Experts of a small language model: 64 SwiGLU neurons an expert.
Below are experts of layer 7 (counted from 0) of a mixture-of-experts language model. Rows are named router (the router's row for the expert), gate (a neuron's input weights, with its number), up (a neuron's input weights, with its number), down (a neuron's output weights, with its number) and show model dimensions 256-319. Each number is 128 + 32 x the weight over its row's rms, rounded and kept within 0 to 255.
After each expert's rows: "mostly gets" lists some tokens that are sent to it at least half of the time. This comes from a sample of Wikipedia text that the model never trained on.

# expert 24
router [159 136 126 124 118 152 198  41 141 113 144 141 140 102 153 135 159  53 155 144 144 132 103 108  92 102 141 150  67 106  97  95 149 160 137 123 110 130 133 164 107 118 136 132 126 136 100  68 154  99 100 131 142  87  76  94 144 115  82 173 176  88 116 130]
gate0 [144 137 209 173 122 158 149 131 146 105 203 173  82 149 125  95 154 152 142 131 182 137 156  80  66 104  79  94 149  65  92 140 110  89 148 169 121 142 140  97  99  75 137 121 116 164 120 201  80 113  98 160  95 115 129 122 179 128 153 165 135 168 158 174]
up0 [145 109 180 108 100 152 137 165 155 103 155 127 123 183  73 126 171 143  57 119 127 123 104 101 126 130 108 118 150 121 106 165 121 150  97 136 106  80 101 133 164  82 142 129 128 102  85 146 108 133  82 117 141  66 116 121 168 161 157 120 122  55 108 165]
down0 [195 118  80 102  83  96 127  96 105  94 180 135 143 105  69 101 109 145 152  78 115  83 115  87 120 118 133  80  99 101 151  89 111 130 108 166  73 105 183  94 155 129 101 158 141  62  74  98 179 144 100 116 111  81 169  79 125  84 221 129  85 123  89 158]
gate1 [ 65 161 123 164 151 151 153 106 163 110 166 131  85 140 175 103 194 133 157  88 144 146 178  75  61 141 127  96 114 132 183 215 169 100 253  95 139 116 119 204 125 148 150  93 151  69 132 131 139  95 102 160 156 138 167 152  97 105 137  95 121 148 138 132]
up1 [102 171 132 149 159  62  93 148 182  94 171  91 196  61  93 173 129 115 148 177 137  63 163 115 120 112  89  95 161 110 152 124 179 126 105 122  82 130 139 108  94 112 132 109 105 127  90 153 131 127 126 147 151 167 101  91  59  77 184 125 131 130 119 155]
down1 [156 100 134 106 133  87 130 183  99 157 132 163 128 162 157 138 160 131 136 128 101 126 129 176  97 121 112  91 131 143 152  59  38 128 109 136  99 148 140 131 141 139 163 128 135 145  85 124  91 112 144 153 148 126 150  79 110 155  84  94  69 123 142 135]
gate2 [ 75 106  74 102  98 107 119 125  55 147 106 159 126 168 144 203 111 110 106 139  19  87 202  93  96 143 118 106 137 155  66  85  70 155 108  86 123 138 142 148 146 141 166  87 117  74 121 108 163 157 145  82 108  72 103 124 111 139 142 152 100 222 182  76]
up2 [128 134 181 110 107 158 186 123 136  96 161 177  88 174 154 134 119 119 165 108 125 183 171  95 132 123 108  78  88 106 120 114 168  96 190 103 156 107 108 146 120 161  46 160 161 167 152  93 115 157 127 144 149 160 198  78 111  85 102 133 125 121 126 170]
down2 [ 58 157 168 122 163 161 124 100  92 107 114  90 156 152 109 126 136 175 148  55 171  67 119  92 148 100 120 116 153 147 111 160 125 112 130  47 106 123 121 101 115  99 186 140 121 114 146 143 153  56  87 188 106 120  94 104 168 159  59 181 170 139  76 152]
gate3 [115 116 145 143 144 149 188  49 159 138 177 139 136 104 145  79 101 126 150 106 192  88  93 109 126 128 122 169 143 117 124 140  94 128 116  72 122 170  83 110 131 175  76 152  82 138  91 118 120 163 119 208 114 127 176  86 153 163 117 176 111  97 101 139]
up3 [109 110 114 135 145  35  69 173  78  82 130 117 130 109 145 169 178 120 138 154 128 138 106 170 121 145  84 101 160 132 133 158 162 175  65 127 140 168  91 152 138  96 164 147 126 144 117 126  97  84 143 126 135 129 138  69 121  75 136 126 136 120 137 136]
down3 [ 98 118 110 157 128 124 177 201  54 203 170 119 111 115 156  98 207 139  56 142 123 198 136 114 172 174 132 133 101 105 134 148 139 137 145 144 121 137 124 129 143 140 102 140  97 152 177 192  91 157 127  88 113 127 111  92 141 106 132 195 132 103 126 129]
mostly gets: "aged", "′", " −", "‍–‍", " (−", " +"

# expert 36
router [159 139  70 142 129  96 158 139 198  77 161 153  82 147 132 119 102 121 154 145  91 156 101 108 161 134  81 181  97 195 165 101 164 134 133 128 116  98 116 154 109  98 126  93 159  95 135 112 140  93 123 137  80 131  93 139  98 129 110 139  93 119 137 112]
gate0 [123 158  94 108 118 103  90 121 179 130 192  87 122 116 192 119 133 119 125  65  99 100 179 178  79 117 110 164 109 133 141 103 150  73  98 100 104 130 171 128 126 132 121 123 119 162  96 168  78 115 193 146 137  93 165 112  66 145 150 143 148 142 124  69]
up0 [128 107 144 120 134 134 109 142  99 117  66 167 142 142  74  94  72 165 140 152 117 128  39  94 128 163 161  98 208 155 152  97 147 172 163 164 150  99  65 106 109 129 126 105  93  92 175 129 119 137 112 139 120 104 140 166 162 104 101 140 135  64 123 231]
down0 [ 86 120 144  97 144 106 149 113 126 123 183 104 141 161 145 108  98 126 150 110 133  95 106 190 118 100  85 201 168 141 131 114 101 158 137 146 169 157  63 140 135 127 182 105  74 115 105 143  85 100 138 131 103 102 167 104 150 116  68 116 127 167 139  86]
gate1 [126 117 103 141 157 143  82 142 103 125 130 145 166 157  47 153 125 125 200 121 130  72  73 107 153  80 161 118 164  97 133 149 122 110 156 158 133  48 133  89 155 128 123 110 192 128 116 126 132 143 178 207 174 181 142 104 146  87 102 172 192 120  88 143]
up1 [112  88 118 149  98 162 176 173 153 126 133 128 102  84 146  95 157 119 163 133  88 142 162  99 101 178 156 150  91  94 152  53 137 107 123 124  73  73 155 139 113 106  96 111 102 172 150  84 124 139 119 141  65 147 183 125 120 143  89 121 111 109 143  92]
down1 [ 60 118 198  93 145 121 137 137 102  75 204 162 149 159 169 113 136  72  68  66 191  88  88 170 177  85 181 105 114 108  64  96  97 144 101 105 117 153 114  86 155  97 110 142  96  87 119 138  98 119 168 130 179 107 163 172 202  87 147 194 123  74 138 150]
gate2 [130  81  88 145  96  95 117 181 127  98  78 101 136 175 146 113 115 119 154 110 168  53 127 108 106 121  94 184 103 140  89  66  64 191  94 141  95 148  96 133  84  80 136  54 104 124 195 140 102 160 130  71 137 171 125 101 110 112 140  90 102 111 176 112]
up2 [139 112  96 100 192 139 149 145 103 130 149 183  58 128 114 115 141 142 147 126  79 127 130 164 110 188  95 127  98 166 188 135 132 109 130 150  66  97 137 138 188 118  91 145 163 108  78 160 130 126 140 180  86 101  77 123  95 130 108 119 107 165 147 111]
down2 [127 141 151 128 127 115  91  97 148 125 224 134  80 216 142 153  84  86 111 145 171 118 141 182 145 190 137 140 144 105 113 169 124 115 165 144 124 209 150 116 114  71 108 127  77 102 106 102 160  83 154 145 155  65  95 106 123 110 146 150 126 120 130 173]
gate3 [105 106 175 136 167 129  86  98  90 130 142 127 123 129 110  98  57 146  89 156 148 143 145 112  67 136 130 119  88  76 123 132  95 162 145  80 117 136 125  77 147 166  99 124  57 101 137 128 189 128 130  98 147 154 144  83 132 142 168  82 128 130 164 139]
up3 [147 158  71 133 180 133  83 161 119 144  90 116 115 151 147 169 129 134 112 177 137 129 149  90 153  94 170 104  81 101  56  73 102 132 142  88 153 180 128 124 172 115 171 146 115 149 130 144  88 152 159 174 109 129  90  89 151 110 109  73 146 115 174 138]
down3 [139 129 165  85 178 119 123 125 104 152 124 101 106 147 126  77 192 103  23 208 176 154 102 163  88  66 135 146 136 155 128  58  46  99 124 101 134 133  84 145 192 131 127 164 133 142 169  87 157 151 138 109  69 151  99 148 149 155 102 114 167 152 133 129]
mostly gets: " ==", " ===", "\".", ").", ".\"", "----"

# expert 1
router [ 90 173 122 134 129 118 164  72 132 141 197 174 134 181 170 175  91  98 131 135 110 177  97 103 152 102 143  90 131 126 170 117  78 163 167  90 133 119  93  88 134 109 117  79 148 114 113 136 132 129 175 122 139  85  57  92 192 144  78 144 104 101 119  76]
gate0 [106 179  84 109 164 181 159  73 105 130 139 158 113 172 102 112 154 129 113  94 192 104  69  87 151 136 164 143 162 127 115 175 101 108 153 125 123 132 180 143 167 163 127 106 115 109 130  64 150 121 140 152  89 104 138 168 119 117 105 209  66 134 170 129]
up0 [137  97 115  92 156 193 108 144 102 170 169 145 129 137  92  99 152 142 153 157 187  75 174 144 135 160 119 161 146 157 104 120 115 177 117 132 132  96 144  73  90 155 137 126 147 182 125 162  86  74 171 129  90  65 183  70 108 143 135 141  82 139 108 129]
down0 [119 144 110 147 126  95 156 122 100 119  85 105 156 156 106 152 140 122 136 198 142 199 186 128 156 133  94 141 111 106 177 123 101 126 140 129  89 117 119 172 104 138 172 196  97 142  94 182 160 137 176 132 169  92 174  49 124 109 148 121 106  88 130  76]
gate1 [154 130 121  86 111 133  96 112  74 148 114 168  30 151 196 159 175 115  93 138  79  93 179  80 146  77 127  93 135 113  77 156  99 172 162 165 163 137 140 140 134 109 139 139 189  81 136 117 107 120 174 138  89 166 154  98 108 215 129  99 121 171 141 146]
up1 [177 135 165  82 133 179  75 156 148 115 143  92 103 121 104 127 120 127 156 140 145 137 179 165 180 126 127 167 147 115 153 104 165 110 159 165 119 134 155 137  93 135 157 165 115 186 166 150 107 149 195 103 106 128 179 147 105 100  74 158 137 135 157 153]
down1 [146 101 128 228 146 119 158 116 186 115 114 107 127  99 164 194  95  94  84 149 117 111 115  97 187 144  72  83 140 166 173 136 111 131 151 141 129 117 110 115 149  73 130 188 194  76 149 117 122 123 116 188 160 100  33 174 137 158 117 152  89 137 195 137]
gate2 [110 121 157 152 126 121  89 110 114 175 175 112 140 101 159 119 143 144 102  98 164 127 119 152  96 109  67 156 131 161 174 121 156 160 105  95 154 110 153 111 160 126 120 116 122 169 156  72 123 135  99 101 181 155  96  74 107 118 147 132 105 113 162 122]
up2 [142 161 156 163 137  70  59 157 167 111 154 122 138  44 178 144 102 121  86  77 122 143 126 183  98  91  84 109 146 138 134 200 154 108 126 135 164 108 157  96 160 149 122 128 101 159 183 157 128 125 142  90 132 152 155 146 158 127 143 114 110 106 112  79]
down2 [120  96 145 111 156 185 118 113 115 107 135 103 113 153 121 150  85 167 172 169 127 195 146 186  87 137 146  99 164 123 145 208  52 118 169 104 139 103  96 121 153 206  83 185 167 179 116 107  96 129 106 110  69 188 175 173 206 138 161 152 156 108 145  67]
gate3 [136  83 110 148 154 103 142 173 173 146  72 133 172 109 138 119 134  95 101 112 109 115 135 140 127 124  85  95 136 111  52 152  73  81 120 155 153 144 121 120 189 170 119 184 110 107 122 183  95 162 107 124 119 146  68  84 152 133  86 106 115 136  83  99]
up3 [120  95 123 105  60 115 138 171 117  76 125 154 101 175 139 137 104 137 132 155  82  59 140 112  97 162 149 133 110 195 196 114 159 113 189 175 144 187 109 159 133 158  90 130 161 168 143 156 165 141 130 166  93 138 131 115 165 125 116  71 126  65 173 129]
down3 [114 116 127 142  61 117 142 162 181 128 123 141 126 133 141 128 161 105 147 146 142 143 157 190 179  86  69 158 104 120 180  90 109  99 168 178 136  99  83 188 143  68  85  92 114 145 128 162 184  86  91  72 171  83 196 134 171 164 153  99 106 165 183 141]
mostly gets: " University", " College", " Museum", " Games", " Academy", "Warrior"

# expert 43
router [167  79  88 146 193 127 182  96 164 125 145 143  89 112 142 177  94  65 102 177 119 121 150 132 134  69 101 148 165 165 106  94  94 110 131 177  77 162 134 109 146 107 129 121  72  90  88 109  63 161 152  83  99  82 117 131 128 114 129 125 152  64 131 151]
gate0 [124  97 110 146 141 147 124 154 133 147 127 156 111 168 119 176 197 170  82 135 109  85  81  91 102  71  88 117 134  83 137 130 134  83 147 140 122 110  85 128 137 182 134 144 121 180 112 144 112 136 149 103 152 145 128 143 112 134 106 102 171 129 182 178]
up0 [116 112 133 168 132  90 142  96 140  81 150 174 179 128 145 105 173 134 130  78  88 127 131 109 130 105 182 142  92 109 174  83 138 122  92  98  97  81  88 151  81 112 120  76 161  60 136 141  85 142 113  85 132 116 143 163 115 130 154 112 174 133 106 109]
down0 [129 119 142 174 161  93 120 127  95 152 153  81 136 147 207 118 128 101 124 147 180 153 161 197 156  91 126 184  80 131 123 128 211  84 105 149  97 116  88 134 157 105 178 127 135 160 183 189 139 142 180 197 136  95  95 152 128 110 181 179  74  94 136 108]
gate1 [107 148 168 120 159  81 139 152 158  94  90  73 101 121 150  92 124 116 126 116 138 150 121 125 129 192 153 185 141 112 124 124 144 169 126 100 226 131  82 147 133 142 143 131  68 105 139 155 128 165 118 119  90 111  79  97  96 149  85 159 141  85 157 135]
up1 [180 154 161 106 148 104 162 156  89 155 159 118 140 139 133 118 177 155 149  85 172 168 105 134 130 129 164 180 133 113 149 151 145 108 161 154  99 189 139  92 171  95  87 157 159 118 176  99 175 136 176  74 174 127  81 122 142  72 111  91  87 165 104 139]
down1 [ 65 119 128 140 108 169 105  82 145 125 154 133 100 102 178 126 144 117 158  88 152  92 138 126 126  37 101 100 169 121 143 136 140 171 144 145 140 155  99 143 180 124 171 146  88 136 128 104  84 169 153 165 127 173 135 130 112 119  55 129 168 134 136 188]
gate2 [151 173 141 110 147 118 174 142 128 100 128 171 106 130 186 106 104 182 147 109 162  92 162 112 129  98 110 104 197  96 121  89 126 119 156  92 124 139 181 121 134  61 107 130 160 200 154 141 131 171 109  79 184 122 108  74  85 146 138  81  88 174 108 190]
up2 [137  87  77 126  82 137 103 158 115 129 141 136 106 129 161 137 128 162 168 134 108 116 138 147  97 158 121 129  84  86 139  83 143  93 106 130 205 144 107 150 124 164 113 141 153  94 142 100 151  40 125 117 127 125 125 164 116 146 128 162 141 155 129 119]
down2 [137 160 155 123  87  93 128 147 140 160 156  89  99 122 105 212 135 150  64 122 115 148 125 114 125 170 138 111  98  79 115 113 161  95 138 134 142 146 124 167 110  65 102  87 102  84 122 120 130 117 101 176  59 118 159 139 133 114 127 144 122 113 111 121]
gate3 [ 90 110 117 137  91 196 167 137 122 121 161 177 120 135 150 188 124 142  82 137 112 116 188 147 153 144 176 125 116 149  56 101 141  76 105 143 153 171 121 136 141 177 175 128 158 162 130  77  83  90 166 102 167 102 109 113 126 117 132 123 167 154 204 122]
up3 [200 142 152 113 136  90 148 154 173 106 146 123 140 154 104  94 157 169 151 151  89  98  85 120 164 143  89 154 168 116 143 126 106 203 171 110 141 153 146  97  96 103 151  48 112 133 176 196 109 120 101 154  82 134  84  62  89 101 117 164 153 129 110 139]
down3 [187 157 175  77 158  86 187  93 175 150 125  70 152 142 112 148 129 111 101 134  86 118  96 165 169 143 115 118 106 150 170  87 120 126 110 163 142 145 111 122 142 103 100 109 135  56 128 139 121  67 180 114 179 151  92  90  96 120 127  99 175 125 110 160]
mostly gets: " re", " con", " pre", " co", " Con", " Ba"

# expert 47
router [145 130  72 117 120 128 169  87 153 108 146 110 134 131 171 113 148  80 103  92 139 191 156 115  74 119 138 107 101 170 124  75  99 119 111  93  45 137  87 121 159 107  92 101 112  99 160 114 125 113 102  87 122  84  79 133 107 159 104 142 137  94 124 121]
gate0 [122 100  92 107 108 126 190 166  94 148 143 129 170 147 128 119  74 116 131  98 124 172 144  52  80 158 149 146 140 141 144 101 128 128 165 114 110 127 143 119  84  96 107 130 163 154 137 118  57 115 144 130 130 142 112 136 101 111  90 127 157 165 115 111]
up0 [102  94 158 115 102 102 184 119  81 150 152 166 180 188 120 125 143 142 126 150 157 140 145 102 123 151 122 145 159 130 154 125 122 140 145 144 105 118 123  89 124  91 106 100 146  89 105 103  86 101 131 152 148 193 115  83 124  98 100 133 156 152 118 179]
down0 [148 128 186 133  95 139 109 139 133 134 145 127  90 147  88 128 119 119  95 131 112 157 181 157 208  68 179 111 104  97 104 134 131 141 118 129 102  95 132 122 159 145 144 114  87  55 192 104 121  79 103  95 149 154 117 170  86 193  66  77  98 141  87 114]
gate1 [169 108 185 167 125 106 116  70  98 118 143 139 104 163 143 141 185 123 114 100  98  99 164  89 117 122 125 141 130 112  85 107 141 107 142  96 118 146 108 114 118 144 175 158  93 104 196 132 141 117  96 115 100 149 132 111  47 154 117 139 110 131 144 135]
up1 [154 137  87 157 117 133 121 106 110 109 147 136 138 168 107 131 171 108 144 148 156  89 111 165 146  44 156 110  93  98 134 112 127  70 135 165 100 123 115 185 113  99 162  88 159 120 115 124 148 148 152 124 151 113 136 166 125  98 139 151 178 164 192  75]
down1 [156 161 151 143 100 148 133 137 105 147  72 121  98 119 130 113 104 197  70 135 146 167 168 173 170 166  94  79  87 104 156 135 152 133  91 155 123 102 125 110 106  91 113 138 149 146  97 136 142 168 156 111 106 139  94 149 194 118 119 119 103 118 160 183]
gate2 [ 75 154 161 113 121 123 179 144 145  92 147  85 134  48 114 188 142 144 189  69 147 110 136 146 111  82  70 115 134  81 119 147 161 121 123 141 166 157 143 109 102  81 121 139 145 146 178 128 169 105  90 159 162 126 115 119 129 172 158 168  57 154 139 136]
up2 [150 131 197 142 141 166 101 136  73 194 116 140 108 159 142 104 101 107 133 193 125 114 118  91 163 135 135  97 172 150  98 115 159  75 142 248  97  94 167 149 122  81 162 164 118 127  97 152 185 148 146 168 100 123  89  94 180 113 145  55 167 125 112 131]
down2 [129 133 162 139 156  77 143 137 130 141 117 123  95 154 103 103  73 140  94 101 169 117  93 116 151 102 161 188 181 138  91 117 139 112  79 117 125 149 101 139 180 118 153  84 120 165 118 125  91  89 195 166  48  77 122  97 160 154  53 144 103 121 155 126]
gate3 [113 152 138 166  93 106  87  37 146 156 175 194 100 184 146 149 131 133 150 104 119 180 113 137 135 183 128 142 136 118 114  70  99 105 140 165  91 116 153 121  82 120  85 119 115 160 147 110 167 151 186 132 123 148 160 145  92 134  87 121 117 126  97 140]
up3 [106 104  98  92 130 122 122 114 126 147 107 121 174 117 153 152 117 152 145 153 103  74 152 128  78 127 144  92 132 187 107 132 104 137 103  99 143  81 127 158 139 145 155 100 156  90  86 161  98 122 122 146  84  95 110 136 143  99 107 146 143  89  84 155]
down3 [117  76 146 130 138 131 157  98 141 145 165 142 122 126 145 119 111 154  89 112 149  96 103  91 158  83 157 151  81 111 142  82  76 128 116 108 115 105 167  71 153 108 131 120 126 130 117 195 120 117 190 125 152 114  97 146  92 168 120 150 167  92 191  92]
mostly gets: " ==", " ===", "\n", "---|---|---|---|", "----", " Website"

# expert 13
router [154 114 110  86 128  98 178 117 106 111 103 132 144 152 185 167 122  79 143 134 132 233 105  88 105 153 113 112  92 190 139 102  96 120  72 137 149 149  74 125 123 121 132 127 161  95  96 119 124 137 150 181 125  74 102 147 209 173 121 123 117 117 158 139]
gate0 [138 125 117 122 147 130 118 148 105 166 129 127 142  96  86 127 140 109 167  95  96  88  72 144 123  86  88 108 130 158 106  85 127  96 144 203 160 119 108 106 124 107 129  69 108  90 138 115 101 109  91 121 117 109 182 132 136 122 164 156 129 119 153 178]
up0 [141  68 135 116 106  96 172  71 161 184 162 143 140 105 177 113 105 121 144  82 158 136 140  91 149 111 126 134  97 137 138 106  87 122 102 120 136  96 133 146  64 156 116  77  91 151 110 179 120 164 154  84  89 118 146 146 108  79 107 123 183 159 135 116]
down0 [128 138  40 132 138 131 134 165 181 116  67 138 159 117 143 156  81 120 122 151 159 112 108 117 105 127 136 153 123  84 141  59 120 141 146 103 152  77 161  99  63 192 144 100 122 162  95 137 111 172 163 137 142 110 157 154  95 113 132 151 148 158 171 116]
gate1 [ 34 202 103 115 129 148 163 115 134 120  97 171 124 123  69 163 186 178 150 103 124 115 171 122 172 132 182 151 120 163 103  87 146 171 174 147 170 147  91 179 123 111 146 142 110 169  80 163 121 127 109 100  89 109  82 105 146  73 131 114 154 163 186  80]
up1 [111 113 145 122 159 121 123 109 157 158 131 130 125 123 113 122  92 102  89  92 114 156  90  96 137 161 154  81  93 138 122  78  95 113 195 168 102 127 128  91 152 186 146 145 152 149 134 111 159  67 159  28 132  96 114  95 157 159 134 114 154  92 118 168]
down1 [121 133 154 141 123 110 156 126 152 140 121 129 170 147 182 174 140 102 117 110 126 138 122 116  71 145 123 164 148 137 114 177 157  70 128 114 160 170 168 142  83 118 108 149 144 183 191  70  83 141 149  95 141  68 154 157 105 162 142 153 123 175 121  90]
gate2 [143 167  89 143 119 109 159 184  83  86 123 140 126 143 125 140 123 148  89 133 132 159  70 166 110 117 147 161 132 149 142 156 142  80 177  53 167 101 123 118 119  89 121 128 126 172 157 137 105  92  97 144 130 138 152 108 139 165  92 114 119  85 121 144]
up2 [103 130  74 111 146  87 131 137  92  62 172 102 106 190 163 152 153 147 160  66 165 155 171 104 148 100 119 158 147 137 134 141 114 140 128  84 125 176 168 123  82 158 146 161 129  98 159 179 147  97 169 135 132 142 105 122 131 147 149 134 133 107 138  71]
down2 [135 124 123 108  98 105  91 165 137 153 142 159 114 164 161 166 183 109 126  76 138 120 156  80  65 128 128 125 152 133  90 146  73 143 175 191 132 132 118  53 122 119 129 123 136 100 119 150 147 102 128 162 138 137 168 116 172 107 124  82 148  71  99 121]
gate3 [158 134  81 146 103 165 131 187  21  98  67 185 135 114 116 128 172 101 106 145 124 175 148 112 193 126 148 185 158  71  74  75 123 151 176 120 127 109 229  74 108 116 115 131 150 121 105 161 163 156  89 154 139 172 153 150 132 194 152 165 163 131 161 154]
up3 [169 130 130 141  90  86 163 132 155 112 128  81 166 166  99 116 107  93 118 144 141 169 107 131 152 117 124 124 128 151 153 125 140 137  91 165 144 105  86 154  93 118 149 124  90  95 112 106 113 130  79 140 150 141 159 181  86 110 106 141  87 142 158 212]
down3 [182 163 160 158 127  82 173  87  72 180  86 203 145 126  81 158  83 116 160 116  70 144 112 121 134 159 135  92 159 169 124 114 128 169 127 126 124 152 137 128 112 129 143 120 169 124 125 161 139 157 119 147 148  99 187 161 110 163 140 133 141 135 109 186]
mostly gets: " daughter", " father", " Robert", " Richard", " mother", " born"

# expert 49
router [156 120  99 138 169  62 179 121 160 132 143 112 111  99 139 115 141  64 104 186 136 107 128  77 109 120 121 106 106 133 157  75  63 128  77  95 128 163  71 105 162 143  89 129 132 161  77  95  79  77 149 106  50 135  87 113 108 224 170 133 134 105 135 129]
gate0 [127 100 148 140 116 100 156  89 135 159  87  66 152 110 120  95 166 104 131 119 172 122 129 113 127 124  97 122 146 104 130  86  98  59 121 129 177 135 101 122  85  89 131 204 117 145 136 140  87 178 103 123  97 133 139 112  76 124 111 172  84 121 116 100]
up0 [120  93 120 151  44 129 177 179 164 154 146 197 139  88 140 122 146 142 123 123 118 154 187 106 158 175  98 118 112 129 129 141 113  74 137 120  81 164 147  95 156 129  75 128 153 167 115 108 143  92 139 116 136  58  93 122 110 156  92 132 129 113 123 209]
down0 [139 160 162  95 163 117 120 154  89 151 236 113 180 132 116 144 125  72 172 135 182 126 181 196 176 140 130  97 149 184 139  93 160 120 166 133 131 175 113 143 128 111  90 165  95 153 154  85 119 168 142  96 105 133 121  88 168 128  79  83 133 143 147 135]
gate1 [102  50 104 148 114  87 154 205  88 131 133 108 171 122 149 132 168 146 140 125  86 113 158 137  99 111 176 143 116 105  47  82 121 170 116 118 138 134 141 157 140 128  81 118  82 110 127  96 122 129 120 169 126 149 112 148 111 133 138 167 146 130 156 172]
up1 [ 94 151 180 107 133 140 152  71 129 111 168 110  88 139 124 117  93  82  68 178 175 151 117 116 161 102  87 123 117  73 114 168 141 131  71 173 191  89  81 136 152 117 132 110 107 115 123 170 130 151 154  56  96 119  76 114  86 125 148 114 115  77 132  92]
down1 [166 134 131 156  83 150  81 114 126 107 146 182 136 141  54 102  91 130 190 142 154 157 112 183 100 164  95 176 133 168 156 133 124 103 148 165 140  88 166 106  85  94  84 108 138 166  57 121 149 126 135 128 139 123 170 214  94 156 169 106 108 149 142 137]
gate2 [109 141 180 117 103 163 136 109 136  83 173 154 109 133 107 128 143 158 151  96 129  97 102 184 118 132 124 105 136  67 144  74 160 102  73 134 102 176  84 150 136  84 174 139 135 224 139  99 148 101 150  77 112  80 129 127 152 154 142 106  67 160  99 135]
up2 [106 160 192 142 163 114  63 119 142 129  92 129  94 167  39 128 130 151 108 123 160  96 185 155 101  96  82 156 137 114 146 118 151 121  80 154 116 118 129 140 171 122 181 148 158 186 135 148  96 165 131 105 142 125 162 147 146 182 159 128  71 151 103  99]
down2 [123  99 175 122 134  89 172 136 158 128 140 146 148 182 160 116 161 108 119 147 107 137 190 134 156 159  77 117 103  64 140 110 134 144 149  86 135  71 111 145 129 129  87 137 140 105 146 115 145 149 112  82 101 162 162 183 101  75 156 158 105 163 126 125]
gate3 [113 118 114 109 146  83 179 124  90 118 132 109 174 136 138 106 128 160 105  88 160  22 135 136  83 170 130 124 108  71  83 100 144 130  89 212 125 114 115  94 140 127 113 160  65 141 153  77  90 117 130  84 135 149 136 151 104 113 157 134 109 160 163 197]
up3 [137 123  88 134  85  91 139 115 175  59 142  87 205  40 117  73 102 125  86 105 101 133 155 192 111 143 184 111 129 151 120 125 175 164 128  87 103 143 102 128 169 173 190 126 105 120  97 123 150 127 110  89 171  86  85  95 114 130  84 101 108 113 109 143]
down3 [ 69 143  53  92 119  97 144  78 124 136 137 177  73  61 132 125 108 201 147 136 164 138 134  87 106 148  86 143 101 117 131 146 182 148 104 142 165  95  82  88 115 163 125 173 130 101 111 149 135 129  97  90 129 123 162 136 113 107  77 108 171 105 104 125]
mostly gets: " St", " ", " En", " sub", "St", " Ac"

# expert 41
router [182 118 102  76 112 145 150 126 163 136 147 167 121 133 161  99 115  68 113 144 148 201 132 134 140 158  77 127 116 180 204 132  65 159 109 137  73 185  28  94 138 160 132 129  96  84 106 151 120 116 133 132 113 164  52 109 174 139 139 102 133 114 124 128]
gate0 [ 84 135 128 142 170 156 105 135 140  85 117  67 163 169 211 161 172  95  88 198  65 153  78 154 116  80 138  95 129 139  78 110  43 126 123 125 111 152 117 135 128 133  79 150  81 116 131 138 134  86 123 124  95 133  95 153 162 104  87 109 152 128 135 104]
up0 [132 130 132  20 131  66 119  82 134 132  89 146  95 117  98 100 136 107  96 119 168 120 125 143  99 195 125 127 164  62 185  99 105 104 109 149 180 166 112 123 124 160 146  93 157 110 198 146 130 137 101 126 119 148 134  65 165 154 105  71 131 151 226 139]
down0 [132 122  66 166 145 128 137 173 120 137 169 104 161  85 135 129 150  93 163 124  71  82 172 158  89 110  78 188 132 131 131 122 115 108  77 116  71 134 116 178 141 120 136 123 122 191 150 129 129  87 174  85 179 130  90 125  59  84 179 130  95 133 105 124]
gate1 [128 183 149 219  94 142 122  70  64 132 119 109 148 144 147 104 152 159 148 140 125 102 174 149 126 176 138 119 129 167  92 183  94 115  96 134 168 166 157 112 132 138 141 161 124 152 133 162 105  67 107 101 151 137  73  85 112  89  68 129 187 130 115  77]
up1 [143 143 190  90 181  55  92 202 214 119 112 135  77 182 127 145  84 105 144 114 123 150  69  81 158 128 176 130 136  92 138 141 121 149 154 123  80 111 134 112 127 163 110  85 162  91 107  96 188 157 124 131 106 137 143 178 162 140  97 126 118 148 151 111]
down1 [161 136  99  97 135 163 122 194 109 123 174  93 150 152 164 216 129 154 178  91 108 107 112 134 117  98 126 143 147  35 148 159 152  72  50 187 151 125 124 154 109  92 148 117 108 118 140 131 173 140 121 100  95 136  73 178 150 114 142  93  84 162 102 157]
gate2 [112 121 109  81 130  98 180 111  97  94 179 128 104  58 103  86 106 157 115  86 132  65 176 161 164 117  59 166 160 156  80  72  65 103 122 151 170 107 116 126 143 119 137 152 154 152 135 160 122 150 124  96 125 158 183 159  87 145 136  95 162 116  96 162]
up2 [115 140 110 128 115 117 172  92 153 156 187 115  81 107 172 106 168 110 117 138 165 164 184 133  80 102  67  97  84 111 109 106 128  67 117  72 164 156 118 155 104  96 108  93 103 128 104 154  63 153 159 113  89 157 139  76 108 130 131 123 110  58  83 158]
down2 [121 144 147 129 114 128 197 166  96 113 168 144 125 107 122 139 152 166  80 148 125 132 145  84 118 139 111 156 136  93 195 125 216  99 114 136 169 133 108 148 114 110 154 147 127 155  77 109 119 116 184  69 122 219  99 157 148 122 115  57 120 106 153 114]
gate3 [100 137 138 162 207 133 134  90 103 125 101 205 102 107 127 114 136 128 127 167  89 130  97 191 118  79 112 147  94 149 114 165 144 117 137 108 105 110 177  78 162 124 157 121 127 151 120 137 148 127 115 100  94  70  40 137 175 120 125 193  82 178 149  92]
up3 [135 105 126  87 137 117 129 170  77 114  43  75 134 112 183  97 121 149 120 188 135 158  83 129 176 148  91  72 114 109  52 176 106 119 111 144 182  89  95 172 122 171 135 146 152 136  83 156 210 117 151  98  72 158  91 126  97  68 127 100  87 190 116  99]
down3 [150 134  93 113 106 134 140 100 143 123 161 151 124 180  86 150 103 106 108 125 173 120 103 154 188 122 168 151  78  78 168 140  73 202 117 121  87 129  64 117 148 132 152 134 124 129 155 174  88 173  80  93 123 154 160 108 174 119  87 142 161 107 112 141]
mostly gets: " S", " Patrick", "Warrior", " Men", " NED", "ı"